{
  "balance_loss": 0.00496,
  "positions": "learned",
  "init": "normal",
  "optimizer": "adamw",
  "beta2": 0.95,
  "train_tokens": 542400000,
  "dataset": "wikipedia_en"
}
Below are experts of layer 3 (counted from 0) of a mixture-of-experts language model. Rows are named router (the router's row for the expert), gate (a neuron's input weights, with its number), up (a neuron's input weights, with its number), down (a neuron's output weights, with its number) and show model dimensions 0-127. Each number is 500 + 50 x the weight over its row's rms, rounded and kept within 0 to 999. Numbers have three digits each.
After each expert's rows: a language model's description of what the expert responds to. This comes from a sample of Wikipedia text that the model never trained on.

# expert 3
router:505497483500467598512454511446452487630524493463425530578543499493506476511531501413474509503421531440518571471567404437518564478534534438496523511526467526499544457564435558516507535511525531444496520547608478516411465451463483532498562535411488591462479557545586413478488443467517497555588546439432476490522503371526502629463495520522411457486547406461554517496486493508426477369539
gate11:565461591529542579482469480533524502516561508487505573535461562444475451530484549515526565447507571428423513559530545484476603565469459546472495527566496487540449436438575508531415663434471455537525425444557651469505451558498433452483483522551509483452579495547521479433569438474521462497562544518450522575475464384467482599503486447502567483501574483447511513567518559492514541515477
up11:508451506451484470460467484535538381546474504525507498432504450503514434509495502446481517424477473490494576476426447564428471433490545595476517446279494508413520505437546478453515470665444499495476467490375465567475471522492593434502454531558409456421472477511477485561559505503549481577461464458468508471498501415555525451486475478484504541509538483523497518529449511491481589603498
down11:493649517486475462566448558447393562524476494557499473579515501460498453519476460476615443475453470461578554547508572428512486492358468498438493491482461495536482537396565463473495517490447623533577521557463440446488455493490492498675435523504540570471482516486512522474619473524558527456520447422494445478564457533483515568474522532478510509531514457423497520480512506558483405521518
gate12:544493545472493460471533421413478440548507495523488476522542547495499421517520360486499512429514522491553604494510477500432463531513461519537463494435530540434565555538508525456526488463549431534506484528432582422504482533471454615531429494455492509458622612445436472505575422481435572560584527450430477422366477478518537523529524496510487560518482433552448575549536492560550518488611
up12:428439451544443520505415465484461582582446502432428458525496514406445516461517528576535427418573567507443525490491497480542529501560555412471488483463477478484436524489465401498490440504493453571506584454504500565509532477517478487530543486467501486456485482589446534458459614409540407533436453518509467433556500643481500456465538440451457402462432514460583520393408522547487498519519
down12:491529492390446579459525495557428494488530449515458521500511535519531488491550629543519529506498467497550579547536537423505484453482534590645533474524506489564502522418471549471531510399492513527511517581556495560445518497522483497559497569486400409460574527512595406522499527440534520539560519395573526548480494440448463391436467498465438501505539382567530575519548457509437431515500
gate13:476457481460581448641565454541503515544614467486468528502531468462417529476455412492522527546483532520468604415521488520537496475524484511496507509497546517489587456539433396509463625420541518390559425509504488471430523410452390600399435605519491523491484557515547482525566456506545570495518448551542487430507508515485437552484528553519416439533519481513489514512484514504498405489551
up13:454484436499467491399527557427444513591519513550464507394498526500432552492534459458476449443473522480495512544470554475505534600451337459487516505414510517427430490540497559473487543518466389475537535494455502482427542545471528481525470549469539441485567462487414493594531582549538379605467588405437489515619524463555522505492460455515533486479562445527537493513545493451481499444572
down13:533472502516518533399497414544529477529533519562507419594524399511540447553584565562505367498436500533471521476554400534494501458486515471591446529498591536455515541514472428490559433531460522468485542521485566496578484512404520425476523567496530448450534568487587511482421548393499546417531527404483474468489442557481512565593484484528447556471483463482573511526527480629445540511513
gate14:507511528477513528531550531449372458485490444472554553557489539513512516411577512450506574507447469563514531565490453505524500578542411501560462490424497499536493446523574546582640526429478456446497476517480519557483524525473512474486446475507431570490492484495543422419553397525582440559434549515415549523459523548468500509434574521500598596399482526546460634553507497499571555537531
up14:490425535487474456473471510443431524480550506460562435557478423407518514612430532470533590513518467630556530534458565515527487552522497461510519489450553506592491491464497487362384468511555493481490554502514528558516502513468597437473530500418467577540516493509457570513528496543520578452541543480541431506556561585420524499392572539522511381471469540525521441495436524477466607476554
down14:464540458523565447541556466435489505487483477529530499515458521496434562467557603556550575550524508488503450530490504455492471548516499540452485488368502488484510471452566541456401476411457445496474504512510458582498559526493517555496373466554463523464531397508526441564488426493572399499516438411551560528556562370512534490334425470448442480499545509591452537411494499501480504528522
gate15:554476421514480442495515459586496510465574551578527456551489525511522446627527528519461490498545433498442437524471457491541450472605387468522458512562515514422448531486453482484472471489527592573533433436482530410560380536511460553474482535409426460462554483467549454482470586501509522544491466460573459590520480445487489458406511479461432531522433529443439481543574474564412584563555
up15:539404519483453552488467514502505506440479503455556560523481493441498445448491497501460535459527481542484511474466472494424513480503605506474481484457511510480556489478616404521419450615524513464485574500504604522509521582465450486568510597492541514497556497523516500467497532440454528527627513374460429491435426478537435379502534445464515632563450567611407539422490474560495519458492
down15:410567430579488461375509583510502551446453467542401485510512463469477511506480329434544457533548564476480505354526532514467481565501469492552521471497474498543468502431494499507455550497508477510450585594539516475522525560491544466517460505528502526409603460552542473523508522510568529517470541465455513576573445489435502522527489593539516510546517434591442602455505476552483472379555
What it handles: Auxiliaries and linking verbs. Forms of be and have plus small function words following a subject or clause, such as was, is, were, been, being, by, including.

# expert 16
router:431506455374466576483462466443433419538576490486495536573514495516460543395480523476456530432525521483389526507487384518525483594461481461429378475608623505509548480509451452544496496532568494471461555498440439493470547521468558594407505524498485534505502499463505398540522541478507464566496491526400512524451521418523439619557531485468489457519530448413473484480541480525525522452554
gate5:571501526474442542436468548507511454463399453418373487581493467476552541475574531498485481468523507501406447614510535535478498515453464532388409461557563499483496525465420473628478483497529632498447443514508449481455445529545560483477442400519381526522506446548496477510581483503526495488474481549506481513569540518450551611447500518398497495479445554466502508468529439493545449566424
up5:440519539589502413527504589451506498501484590548499453399536503585470445537549445502511559493494511464501594462472503466520519459423490447511519468498517488490411528487521556421500464419539462534499577536468493482560534586519434570536528540486466484520476612430499517485541563566461362464538424630467458505458475454457469415543473604549480533512608464546446442564508503471518521529396
down5:514433530526504504484521518493492548483474557549462583492546498539450447512450531539473461591510520465517459482549530570480536592491533498515484484462453570461580524461569526504543444542459437467459468464507527474602477590477503382575602399468600493532518567512490586602472480504578525573464508512479517488435511497409529336579496507454489512551610456484572512559531504443447603502531
gate6:492583562478452522468423482487465535489539501528428465457520557572511481502475484480538453540523509595397462545430519541549484511528466335442512553438533518520495430525537517465481426489561437469551534523500439511546475540509557476515602462486585477484495488511439613513528568585369443513498460506495529580492515459457415442418527539439450462523471498438498378415552607490473469549491
up6:546489470409494492592457450515499448516583540512559434531452546494467437483484487480595454510451415561444495423460590512512484539575501402645539499490578500499555502518582422443453505551515401476559437571482446522465489542523527469502543512492638464502508529462495511568548496446531473378558465469458445500482495508513493517462442515524502468393525478507599526449522557383505526519574
down6:462531503543432580492518483492503476436473559480491473475487436583519496504541408398497499563483409422453448510494484524414453511558562529508494553501577491558534499423396465420519484459448496382467443459481491446435467518444562486570463480452419500432537510546485437483571510483483481408575542514476508515517494612468399453567407518508517627473415539484497426553472481476464473397510
gate7:508593486537455520469476542511407459496576422427471421493515485541483566490551502483536396474527515530409503513478553452458473530488414457396465480616477481527554620509464490490557496422498592516494455490488549499505510525548479464445493606520419509463544427476517534529479542583437395540491574599447427529429551544442576505526483537486480449571455507488435566551549406498525418507516
up7:492504474488601471502547454553503547499541470560496489464513549561556424630428469585459531598475435478586425447546409498513509471580536536660523492488434522474506401546465538581454506463523492504488552558477505535586579483423542493515467444428495403513476572470497517454463464513534581432446456464502510527433505442592529480479562398549569519545474465490501445463526565506493483501472
down7:521420546645440541488579573456539405547533326561503522536474492453455510556472515519542558544497494481535475422486499579524575417532449498438561495446523494511478436493551504516436464459591489492475484592511515471540486500551388553501546512543526486517448456526590415552467535510448509556451438495498551455570521459524427512521426523453549484578589488555427470465469490489439445475441
gate8:548465486581525537467584465566470471614464554554463475588485458434572477495544474546508652511492569490501497533543526488473564517458531491447513487577439499479480468530449516435430535541487545545444465441492488432530568556421522437392509613546571519514448518408496456475500540559565563484536474558466519549478534508548505471592500442533511419531614565510450569573413528459558477495464
up8:471575459464450554495542537493472488543472459415426480486487500537465509415488528494483474426497583446432505490551395452414531506555551444359500479546496501520500542439549496545460499489514538580405651498514437503601483504427550490450500597533451461518506486550513523535564469578575409491459361464443498497490573554556493506436531531499527523492499445446560450546429518427561467504506
down8:489510504488490436565480481439526508458503496556571477524516467528547416550471488508559560491519582445516605443430549543565545506528631528541529525528453504549336449530488504508470528468527444511413507464472556462576509469539447541527492515365452545511505427565444473570408429460497460490485537455484445525543542569477454570461440450531432494474566520486387526562485534382490437489444
gate9:492509425513479505488517513486567447511460471476455538431502478385512567368514562497445570510470658487474410409510420530426478527458588573556469501505441518453529488448443480643548424590481570414499528498487465523545469500473533455485487476529534470526469484476501455534516441471501464474478559495528447518436471444535487540549530411499500576465504549495540441548479564441478606598576
up9:506542429454523438566478535426485500570559477466504441497499484554487577473539487457541478581477535453519545536506549506504497444460467541343507464535589500544538572458525460470441386589517442478488534524558547566608484493509467584498503512499453575529565558558493623434450573553506538444467491445545469472530516530439427489462474489464407558409517490566475442540524418515550566569427
down9:549505547513495518537555597533405479455466467488496542477530576504431434418510430502466555602528613396540474474346478504478499513533524512552584509517470540566505459538482556456509564464527518466439517507454478588555516480439489508480437470448425499565538495536532633530456480517486589481485494557494445641493507414507483439368448525529478530503483511505525435485463510539566466437543
What it handles: Capital word-initial letters. Single capital letters or short capital pieces starting names after a space, such as E, O, T, I, Li, Al, plus li in alias.

# expert 5
router:444406501467451495577458455545445509629489425545510501616541481451442479461532538494507511536501472471468506470501464363535592496502543496438471455488528487476540458372483444467568535518554539531410510414522485500432429466443471489527583473466500527498483567558524410506516562537612511482524551560420522523428590476479527508497597428508493465473503592460460527492413467545534525449590
gate0:535458481548554470582521456582450387547548532519477541461486548432491437435414525444494477518462572431577501543562468519521555576504462546446522494528475479505491488456566544437454502563515505495476495485491447529506428516519521548461540461473442534437457505503477470472399571415563548528680462482466558522582635617488422449585484471476390509514474493501428443491511507519489549503491
up0:502541480534563536494527591399521550564493427544517440494526418516501579479510461542518616507493550448453523421440426499400464478502586469560490537539516535519489489628434543546609526552527469512459604444422491468532556471552519426551417509503532510567476553504532525439572540506476473519485479434544465529495462438435524493455452492540546530550481504448458588468521517527408484480657
down0:452472461471486439427621494646557613517529562540518368578483512440477455530535586531453550469422405494511622444451494500500480514509477474513478419436515505576562531454472453466458526548425487407506502440469485522531397403471428474494482457585539539463453517518509496604569518446527491532434543440512533478461463533459486540472469543460515532568489486556486452515456462533505446518517
gate1:521533521538453520510457472567521489460449498548522450397496533522418574581499552502489520560471485426473448583556452563520540476443539527490478487429446527452427457512416493481535442531502586536524510473454512433649495540502443565490482526482541583522475438476530459467448537544532491521413502528423422590449567365462486469524507431514480567511471478469367574427379477505538503537541
up1:489536476558477548469506587492455420431537519543530522602438518538466516466637540506492487505551516415547556520486468580550452529481520523487506489583549488519451478516471444443465558570528507478470543427475457569438426633470573443518450436489566500475368496478484487485562462606504471541355544513533383519550479452411567522429486482555492540513566464471523449541515527542506464496474
down1:450556492438535520483502500493494520543566472318465510483566477522477530452480582453564507514515433657573563468525593554492464570547482490553470475550441509573522536493399484530479521502482489462443568527545444459406559530481538507478480465530488439522470433503489531622557468446609489526556422536509520461442584482465510424502492448455542510608528523517420483503497482475515516563598
gate2:560477525492500519416505390516539469567373469592447563535532414593502477566568495495466475475465420459540497588563584514469488563559460446525489512511427520506514464531434475436510522605538513471566491435516412422504575566498457506474509562497568516482564462518445523448631487505535466488511419409469532513478538576504527509505511454411479480445529443483490500488531589460421593470555
up2:434550448475492459617497535485490495507558512532581383499497468414479529467461565497491439559435552593506482475426484515555517493494482496466494537473512510489514525471519626537605486488564454411433538575493628481562503470555482452502535531422521479524545587530528499545472542507482513565391572539546464540493464469447483474540437500474467536528492512513365470538638480554566569589521
down2:482401490495420449515502494495473487617522539479532458516468493462487509515533560502522598489471566472516386550583445478595464469493505509508592508510544517423470530421533488483466540496502555524469533498505497424470494542435481577374472487530548350450497547495591504461418594496548529552461537476395510503534488526464469492443541527450373485417486405441452520605485520518479583496455
gate3:588424504511453460507506521513456579513524612481548553543473481511460562458478540551461497513547618529498405464503425472465513546540546458354479523494582499520465439552454433510498415509495598474460465500513496517500583499469515455517521604542580527498376493477529547406455500580544537562465552468434439460455518455543451538452562504494482498524574581492467639497414490548475472505539
up3:430495511447511462421491547498451512656485537432482527430573482527542506496535555418469540432505536499509416589484477441458553471583530367463443492521469498482512526527476476492486470460537447559543405482528532430492614491453458467534584577493573480476375432498429592524532463517498453502413571512525513498503521528650475532494595541496504507478550527518483561575476532510458485515446
down3:549461549509492604526496497349465450555479496473504491549516524513488452475582510535418513448536440499551586508517385481531543524473539465440495585533481518416457468484492446491407443536481530551500544540531473464466491508500452436459475572502579499430492583531611541495455453485425576499520513383484554505466465427484438522496533435494477529470542547601562400374500533559492474432423
gate4:520512508486469494474586440536498562506522529480537449472487444564530543513458474595452569479560445524400483526541296459494506481572419509455495485479552504518519538500501436497460480540484479383461604461530531403521556457421511447574474492505537432498439435521518504483442465472449449533544463545577481472513463472547525550373571505528563572534540575500535591447384485516529493477510
up4:523530585579518529412532404477386487402467479468501485562488438498471500410535542446513561510411514445481481480477543503536472512465595481490514495490532522484473552482383593429600421549510460500535497475455447566465504481540477499459516514504450556495568508496448587427476517568540557445654410469497468497535451390505532455460538505438460465458466408478417439463515547463500421488511
down4:520480488568476519519529440621484460549429521519419515393505537468480442536477434536458591506514551533439535535503497510538483539550611358473457463553545504450464468545506482495439417516549526579505574454515572527571501453490567463503523536609475492502494511425545594514431440489489505593446592495501573443546518577508479546625522489513478461363528527521447513566508503527540517539493
What it handles: Line-start and list items. First token after a line break or table pipe in lists, infoboxes and tables, such as dashes, bullets, numbers, Species, In, name starts.

# expert 10
router:495428484502368514476491553393460353616575465521420554578486526469452468500527547429494532507476544435505477485449480418497551488514469401437508480491526491453557581440534463566497529522489519477472566478508393454458495456473449544496483468479513542419506541538504546376580437467610438519570544449438555472472529487502503506518524431529458470496571477464446468533506490565485549397552
gate11:470499600525556501470446506443478512509457454451367554522509493497481526519540407408540453470544523642539515464556484488418559406484537414483539454439450512488337584459486495456482480561518508540564575375489573555464487509470437545532444484487552535433587469590515509452558474465576419495509440454502495489515494488514540489460549533466466481485467423505462501419487551552563490521490
up11:414506542491444514529435526474500567618494521471537484581488466527483539473493524531524348538511520425499512556531482438504511478485485551384500513545491496440556452437514530547534458407502473585535471588483487515508455534559487477525518467511511494555604515562427474512564640563349517434451503509458525418582498547435461495491519531551485515503578572461581530436436518482566592503504
down11:424534561498400470435378541483519509506452508568624531514477595439511446417555495481517493475479552520583551557430496504478515495499512446534532484545513522454433503477538550500569540481508487509610488523482519506542552411497515503464586586360503577504536534511494560519507574501556443524503399512497432506478379559484543430493523455547531477507553502507479409496482546468566378421553
gate12:578401447485543502517432500511407472460509406429509554477498520532501538573490433522506472469542434487417558526486455523540489559594492491497507529525496506540548502519529369525429500374505436528473346493566513469528599495416443546430502571472445515483432604469589477470527435388459520531560484523530452522554459484530485549527528530484489496472438489490464522478478508595391529453543
up12:507515520495519523495499530491441429399538488472543552551492597539463436542515496429496649492479553581538468617526530548488468592549500407574467531559470512525542537525509518461561483402480490399507549448524379494565500452469513476483474489497402515465370513398490526416467469496595480542508509514539456498588559372472479509551498476480530534471464518525493472537539558497479517567415
down12:357592512529457529413434529531516532519483501390527549466503481558481478464547453412469451510487487590517454554469470493402488521509444447457442500598427517490454527529423534498481543503479498457534538496570550482554570548487497564569528566504452532519559475506543386530531450520525538498466544501512565560507561505502445451604421458481515442503469472501480484475562642432538573532361
gate13:523546511478487557424417503586510376427489532497477571456465511480465609508587586454460485464447559447514470494449505523508523513536481562488467484504475492455554492603535500547403497465496508423411493568455442470490435520481645625409522494517559485506472460503565527492487477438477489638489510473482447546497525572432523559481623520464535512505427525450566549576456482511520444524499
up13:448532459487497518548595478483518425482549509479561415521530463464502521456455490482494544557471472396456544471517456461602479554545539510481500524529508500563437410452510566423624573465457480539570489416645496464513519611507429478498536587463444505462525541478524449473479612508492593375592437555447520508520490426533507553512502542535448517445499480449547499424539563482498561467544
down13:451522510519432486557575594466482524586437576466473534495559515462439464499428506460502556509472560498461492452484555565442456475571539498495507510464531521460475422539535502550505594529459587441573491451355550498514527534544509503537617480521510425485457405507510465540514461576468540409525488435477547511448589468487492469422408533528363488472489458472471507637606479521512516446481
gate14:486412476497525447594486495555471552458515521342595599520495629441453477501599506501503554458508390437497583444450418420602480579533527484478495497512525517452467480570468492501551500544517486575495558450567537504532427433432402497502477514483446487526533531495451466493593574597560581467479555472476521482497470482487535527462507535479548561483487506523482554506504474529399552455562
up14:448545587509512492530483530382470485489477502526514449462461537506495423505552432372526497432479430478526499509487475528454477602491441524599516512459562499409490481503489494493566563563482429477546506470434509518389448420577481472553488462514488466434686519600512508526549451502552408463489527468423504375486469448588516529498463531458537492420486471489500569585520537535545531456493
down14:505621557463527482577542370464573578521543526387477540490497457511509425531443474410570438487468492605475461551563494507463483487516395545504561510448491522530618456579545484546448511481509414453490484570578580469478501507565533515460454472481523511490449418506541532539537497444520494449534485483453440449556586456566465522407446520456537383469553498496454478479425553504473576502529
gate15:532430528498377531489466502434573540503450399546437458505490554502529382444443476482483434458541528637522546485542486488491537407448544487407484441391483481505417574458522439442501499536513506568538495429464526543534536539493594429507501475499539504476546465481525523518599506522540386586602395488512489483430496504533522474500483398498467521480527520510510587412494558489579490542486
up15:426500509479579492485461447584566575520511516464567488492527439484469449487598452520462535496491469492468492518456451485567517477531519508501499503463525487404513510409434533444548558595510489543450495576513567527501636523445526602543531523437478477524513517497510462481395633549493543531453484524474408483493556458585495511464532500460526683512383500523545563464389524511436486543468
down15:528542464525526446476543443533543482502563388545471517530503527393568531470425517517467585495505489491474416478519500454588518456517448530464507494423458486444582450519538542466514500406539455502510516595436490537499500456422483482431432527481401530580467393476448541568569518490432434569464523573526550541570498638382511479584519570468523518518573531445572543475430473486474533560482
What it handles: Commas and opening brackets. Commas after clauses, dates and names, plus opening parentheses and quotes before birth years or native-script names, as in 2018, and Grant (.

# expert 19
router:460408493501422490515423542537558457549489383548493543518534546438465461454484492423495567442482598407468552483485398511455475484437595476479490485579493511446476465512491534523554579471558536520483448564503514447472457470434446506500529543463472573493512618570515476408457442514469489611522513619396478475511491399506515586480525451466474500487496499370483450582506542527473507455563
gate11:636476394495475479490537456507556501573524450488422483448500384589422464447567543515487547478497468428438514388499491481465505469471484488480518491429511494546501438470489483500492477589523455382455491546572548469403499541528569468526580480555470473522561504572527475428515464554454435545540529500407544525492517530551470447536577513466494527492538441516526505627449646492507523601487
up11:426603389504476476395484468524490505504542437491398528424458415484475465428529547517465467491431436537403415476487522489578533547535417494543492468432481496532506547524507577456511548483530500479480629458504488483593487542470533516515473566531525533514491505453550630463533480623470533424584457495486438533445539489610510539530572482534552444535475543480498522566432469502484388499550
down11:408447626619404548440464465530459538483509493479522513465514526497482514455549556465523445521503481475559541471462440532539520386462432537479441489591451509480496456462482520538421510458486454554506518517558471427430443408456443555499436512549461484487512503491554499554484522484593571575504472479484464631567494567547501499471487472559533405520511461529579517415406383484527396506559
gate12:485543560448473435405511474528455541450474382477502509523517464422511637560499455458502534442517515488505547490559589500538510528509455504407480511388485506561480550435538502589518506452516533490495487502551502457587529457386444474453495539452524519503460458515504511499601535456506429407465525542526575541546450416460474539526466388540532506472459496490444462440438627576487513548632
up12:564511574518508481458524552516467554403451459518452474485506609568484510549538438431526545502508541465416603396517520487446513515439483460586497517506453499525490504493491507555513501487492539504525390541502589505348540465519388407512513557478548403464497500466570420566473459460475449510488606558462490421525463443529487576508497525488495395554587540549493491468528540607498485467577
down12:543456501424525517507596474586518411485477577565579510408542516535519506486491487526456491531538475532509444450478553474511510490476496604537488506523533512441568516541404453480505534541497542558517517621549431500375502425484540414473520511561581472480552520471594601502462509483571475471476447488514423480467437403473489433465486570608443455396446574521477559453492490417415493548483
gate13:454438342470457533451474502529541543510466449462458555446439486404497575381475532442532496512486503524521393474427490530512447512486515520512461531503473515533490495503441506557480471469535446473490421527483537533587452493484491678461476538474521528524515500533482540481523479496504502517494502484578438393514548441505510539389560361498398579569408494506499512376568500528465450534499
up13:544494589506536467580512456484436416428494566448523483549563535528520520637556573533471525550488436515543556474569604475501487520459433534502476486504489483552566505478622431499484444554513551527495427525568536461558539614458500484496527453484482472531434501442484437557510559521521514380512479511566460557467555583504475514511452689511502511549505521559536453545407458485491527563485
down13:504437473423541520523499487497597485583539471573530540479477536472427499511460512597471415591487521515456464499432518513530508519498595575517512508680535507540479488513508481523477504438472524523433444509472518506438466499612492571513410390449454538488462455448545521472528557482465481504387432534544416459519433486541498492540614474535454534466427554514513489475514434612577495405554
gate14:525493527490453509476498489533517464480502495507400519481479502653504526414446494500499495514528554426538396414567441441440524471582548503448487471468519504507493477452410517496359452522511513458475511436544412491498518566481547609402512600507564586536484521575552510540453483533460492625579430496547492455521497569515514434461564506478383517622507536444522449480510513474513482553475
up14:404610564521475549494474497487604614525542476580413458453489542593493462495455467528533515503498518492432393504633476490500505450525478461586540499524454496516501457500569546426471564449448497499508551430480465497517528481518503482543534388524686517506591525470448466466433514452527552521549474485470508518525512476522472396552557484503538528502571476455510524594527476452527380491461
down14:451516526552454341453503490496526501568553496524568559504493491589502479573441487472536476496516409561440516521405526522475505544508439530545510487541538512421515460403504527502497506415469589565475551390574511443469469469538423496585505413492574566469485508495408570489539517453466500489471501470503594480394406457492506453599574467543587456457512506507480581550536493512490549479602
gate15:562501571508463480525564448530524497525478405488382490472474615620510573503477476503503509561431570361492610486540517474502470494466496477554458514428511500491494500494533484437508575529491466436523488514503511492404560568465475501509493525441621541483505442525467458566540488410482485481482527509512465505630522487452489479544597537473416523591524449439528368443547503507529502376511
up15:679466496516527513517533538544507581467417500513470530477490517541526530609420515454529509472451607410528506507516482511459481494512482491513524513568468495490435479543515545527448496497510521484567478507530505439516573535346618515388510570425558548543514568515481508530481496470449510458505447518536473604518510507536510536510578448445463604605532407475489514509597588444472464485586
down15:454478462484549546467540480508473475468534528602598507511495470534504430574465625473439383478471470477493510460532483501504524580459428482469542500590570510504486457492436486465431378485454566601468498429541479500556524462442617515559449483533400481484566500479531571428492591489496465540528457470472530494381493496508531523515470439568423416496505594534449494525459477470477500634525
What it handles: Articles and determiners. Articles, possessives and pronouns after prepositions or commas, mostly the and a, also his, her, its, their, that, this.

# expert 6
router:424465547495457452481495471533516427534589391479524523547445503555445489412536540397424494505494556494471532434479414579579541503513475464451483524601554521483492446527453514524507587493546586478438553489504399466432470457453468571536635525460501509477484524450527487548588435471489510556539461484403486437464504514465463428448514505419530396478434489473529404523411481565535560461537
gate5:549557525505498494480491503579459523514514514443482441520506565464473487462529507499486491497478442376490574443489461498433516539475491496464511503463565514495497500507570443498413487531523487618353447451587449471499536620464457473453605555486520465448374539476532514478497626526445461496617490574486577525513492360417482546547462598430532480478541555521523495561451506486453554467500
up5:442397494478447498553492532459576506534473402457567423464501464521548418408483506453452493471518499529559464592496445558553537475506595491483474486484529516489519518453565470549663436506465555427471618516414477526464528410422524478603508469504408483508457552437473502512501518440457455575516598531503472462477554380577480489529546507473517579543457556548460487474531443480523537552478
down5:478458440553490450566592502513540516532469490579488526482487494431622543454392451472447550472443432586550500563562499461488537434497441410429533523594512500556465488600460531532511454507491513501492537495455534520538514472548556507591459496535467508497516589573433570485484571417539443613440534489445596492522489475463507410474599389523535404491531486536488580474447514514480499567461
gate6:461487538483509510464528533514554493612508408439543511523499494521449484453501464446351485534456555422397445542534442548542493491482516457425412520559515482477463458551491478532503560476472547534406527575518424454522477480482564563521586558345473504506467594446592533513533525477446438518574468446419499478467565497520534437443517492438427492559432512496488583490504603597514521479524
up6:438468553541497473507544555483566534576517467441567464513551446524482527495513437422389419542451570415438445516577456569569467523510514468480455561561472431536455455574527490538480559452458572533455541577512467452545502507539574554557585567429438459452473580425584532526553558448433460485571472472408491442439519542508556433469495495454461456536442516554480557495507616549532494541466
down6:480529498519514494510539508491526533476541525518528496512544530492492532509512483459439479489462561454492537517529477784526431541493502486510496675516535419476503389521490501512467522516449563473482494533519437509501480483527485487476507518491474476468482562472484492505509485473536493497521507499424506459503489491474585188497513482455477515476498482499511474491512510534516503463492
gate7:470482510508499525487571572497525498560488429439530523520498490528469511475466476426365488575445565465425449562535448522532493493456534454443396515552548470481482468570523484527529549464449543543414539577509395480494456513493554539487555613410470462515496578408595556546534548500438436576583490438419504475499567497463508429428467521443466457574409527495449525526504596603510478498540
up7:470459542519496474483547566497541500550509496460544519525507442509495560478479443433432420564439546456422443548574451555560463527441518449443461557555478451494487450561539435536556559451449572568483548564543426492515474505511582541560576567437449445489560557393539562548543538409448422511580514447388480449475515541448549423436454523428475454545413553536465538539478567557512503552472
down7:486477487535471476511502521481527536488545482502560481524521503434502531527490489461451491484443596455495536486509500796524447499479513518519469616468529427525522407505531492524489523497440528506476485523538452497499493515539515473446523484499522472448505564472529490531552510480547523484527490500450503446468480471504584193464492473520476523486510455502527525508467517505502488466480
gate8:370485459454534590426431547484454482520549404553357561500492419535530481522431481421464554560490461475476481506507571446516537518491426403511500454456500516478483498506394486469450523499561544457490509526446504585417460504434447536514561451493535586491383485475541424517489503450540571597527456462521476488474450470352503532458504504427551511502429412535468484453529469558487468509511
up8:648506456494480464417445465447407525523465470506518448457496490513543499536442483552535489447508554475490495524591462472455472521536510586535493530514465492479511473461533527503461400431474496602454466493596454508458487508475610455471462508509460517532610469625539528487476566479492441403536589533479495524432582531493506467594633520466495471525448579418535520432506625563452502528541
down8:479611465574541490437457529478550486497445390500583539440528516539524541489418482384454548507498442501529473555561520497443533526545503516465563493479478476578513592428550529486515448487505565567608497382536480505481513492508549591607467490445440547490534444486501459446506547477517511492649532422562509582532519531525479439477497464483508483532518582519498460507566506430586492523645
gate9:460491420520675470406510506505550438513448385474541651550542485497639492487452505455512498510444496490542494493452404506476512500553445464446562506431546502638554486501534491479583469471490527472505506453492558481509476472473467519440486507460489450447445500494528510482514454567509465502458632418485437455466546522366485508506480562508525508478462442523531390432460527475484491491446
up9:608549456424552445557477473543476536543535441512488531485516433466447503612506542528525533521515415583498503492480497529410523406568528583583501488434569530491544550475449543564546485476537506506528481461525513380450629615513502518524447528546515485500485427567463610535445454537554608555404479488531482504496487393511512548505448463533559544566524458475465466554555591453509525496463
down9:450518489428455505534460580461466467509572545518487494544476474632509476494500485458546557469552552502526441563519496463412412502539447598471525471455384574564499518564543488437482562542524572506451490480456464488522539483612515515453472389514514572530517458487412497465543498468416548495413486612539388527487499497489461495571458407431577522474476502555506427431483520500528576421582
What it handles: Word and line starts. Opening pieces of words, capitalized words, pronouns and table cells, such as He, She, New, List, val in valid species.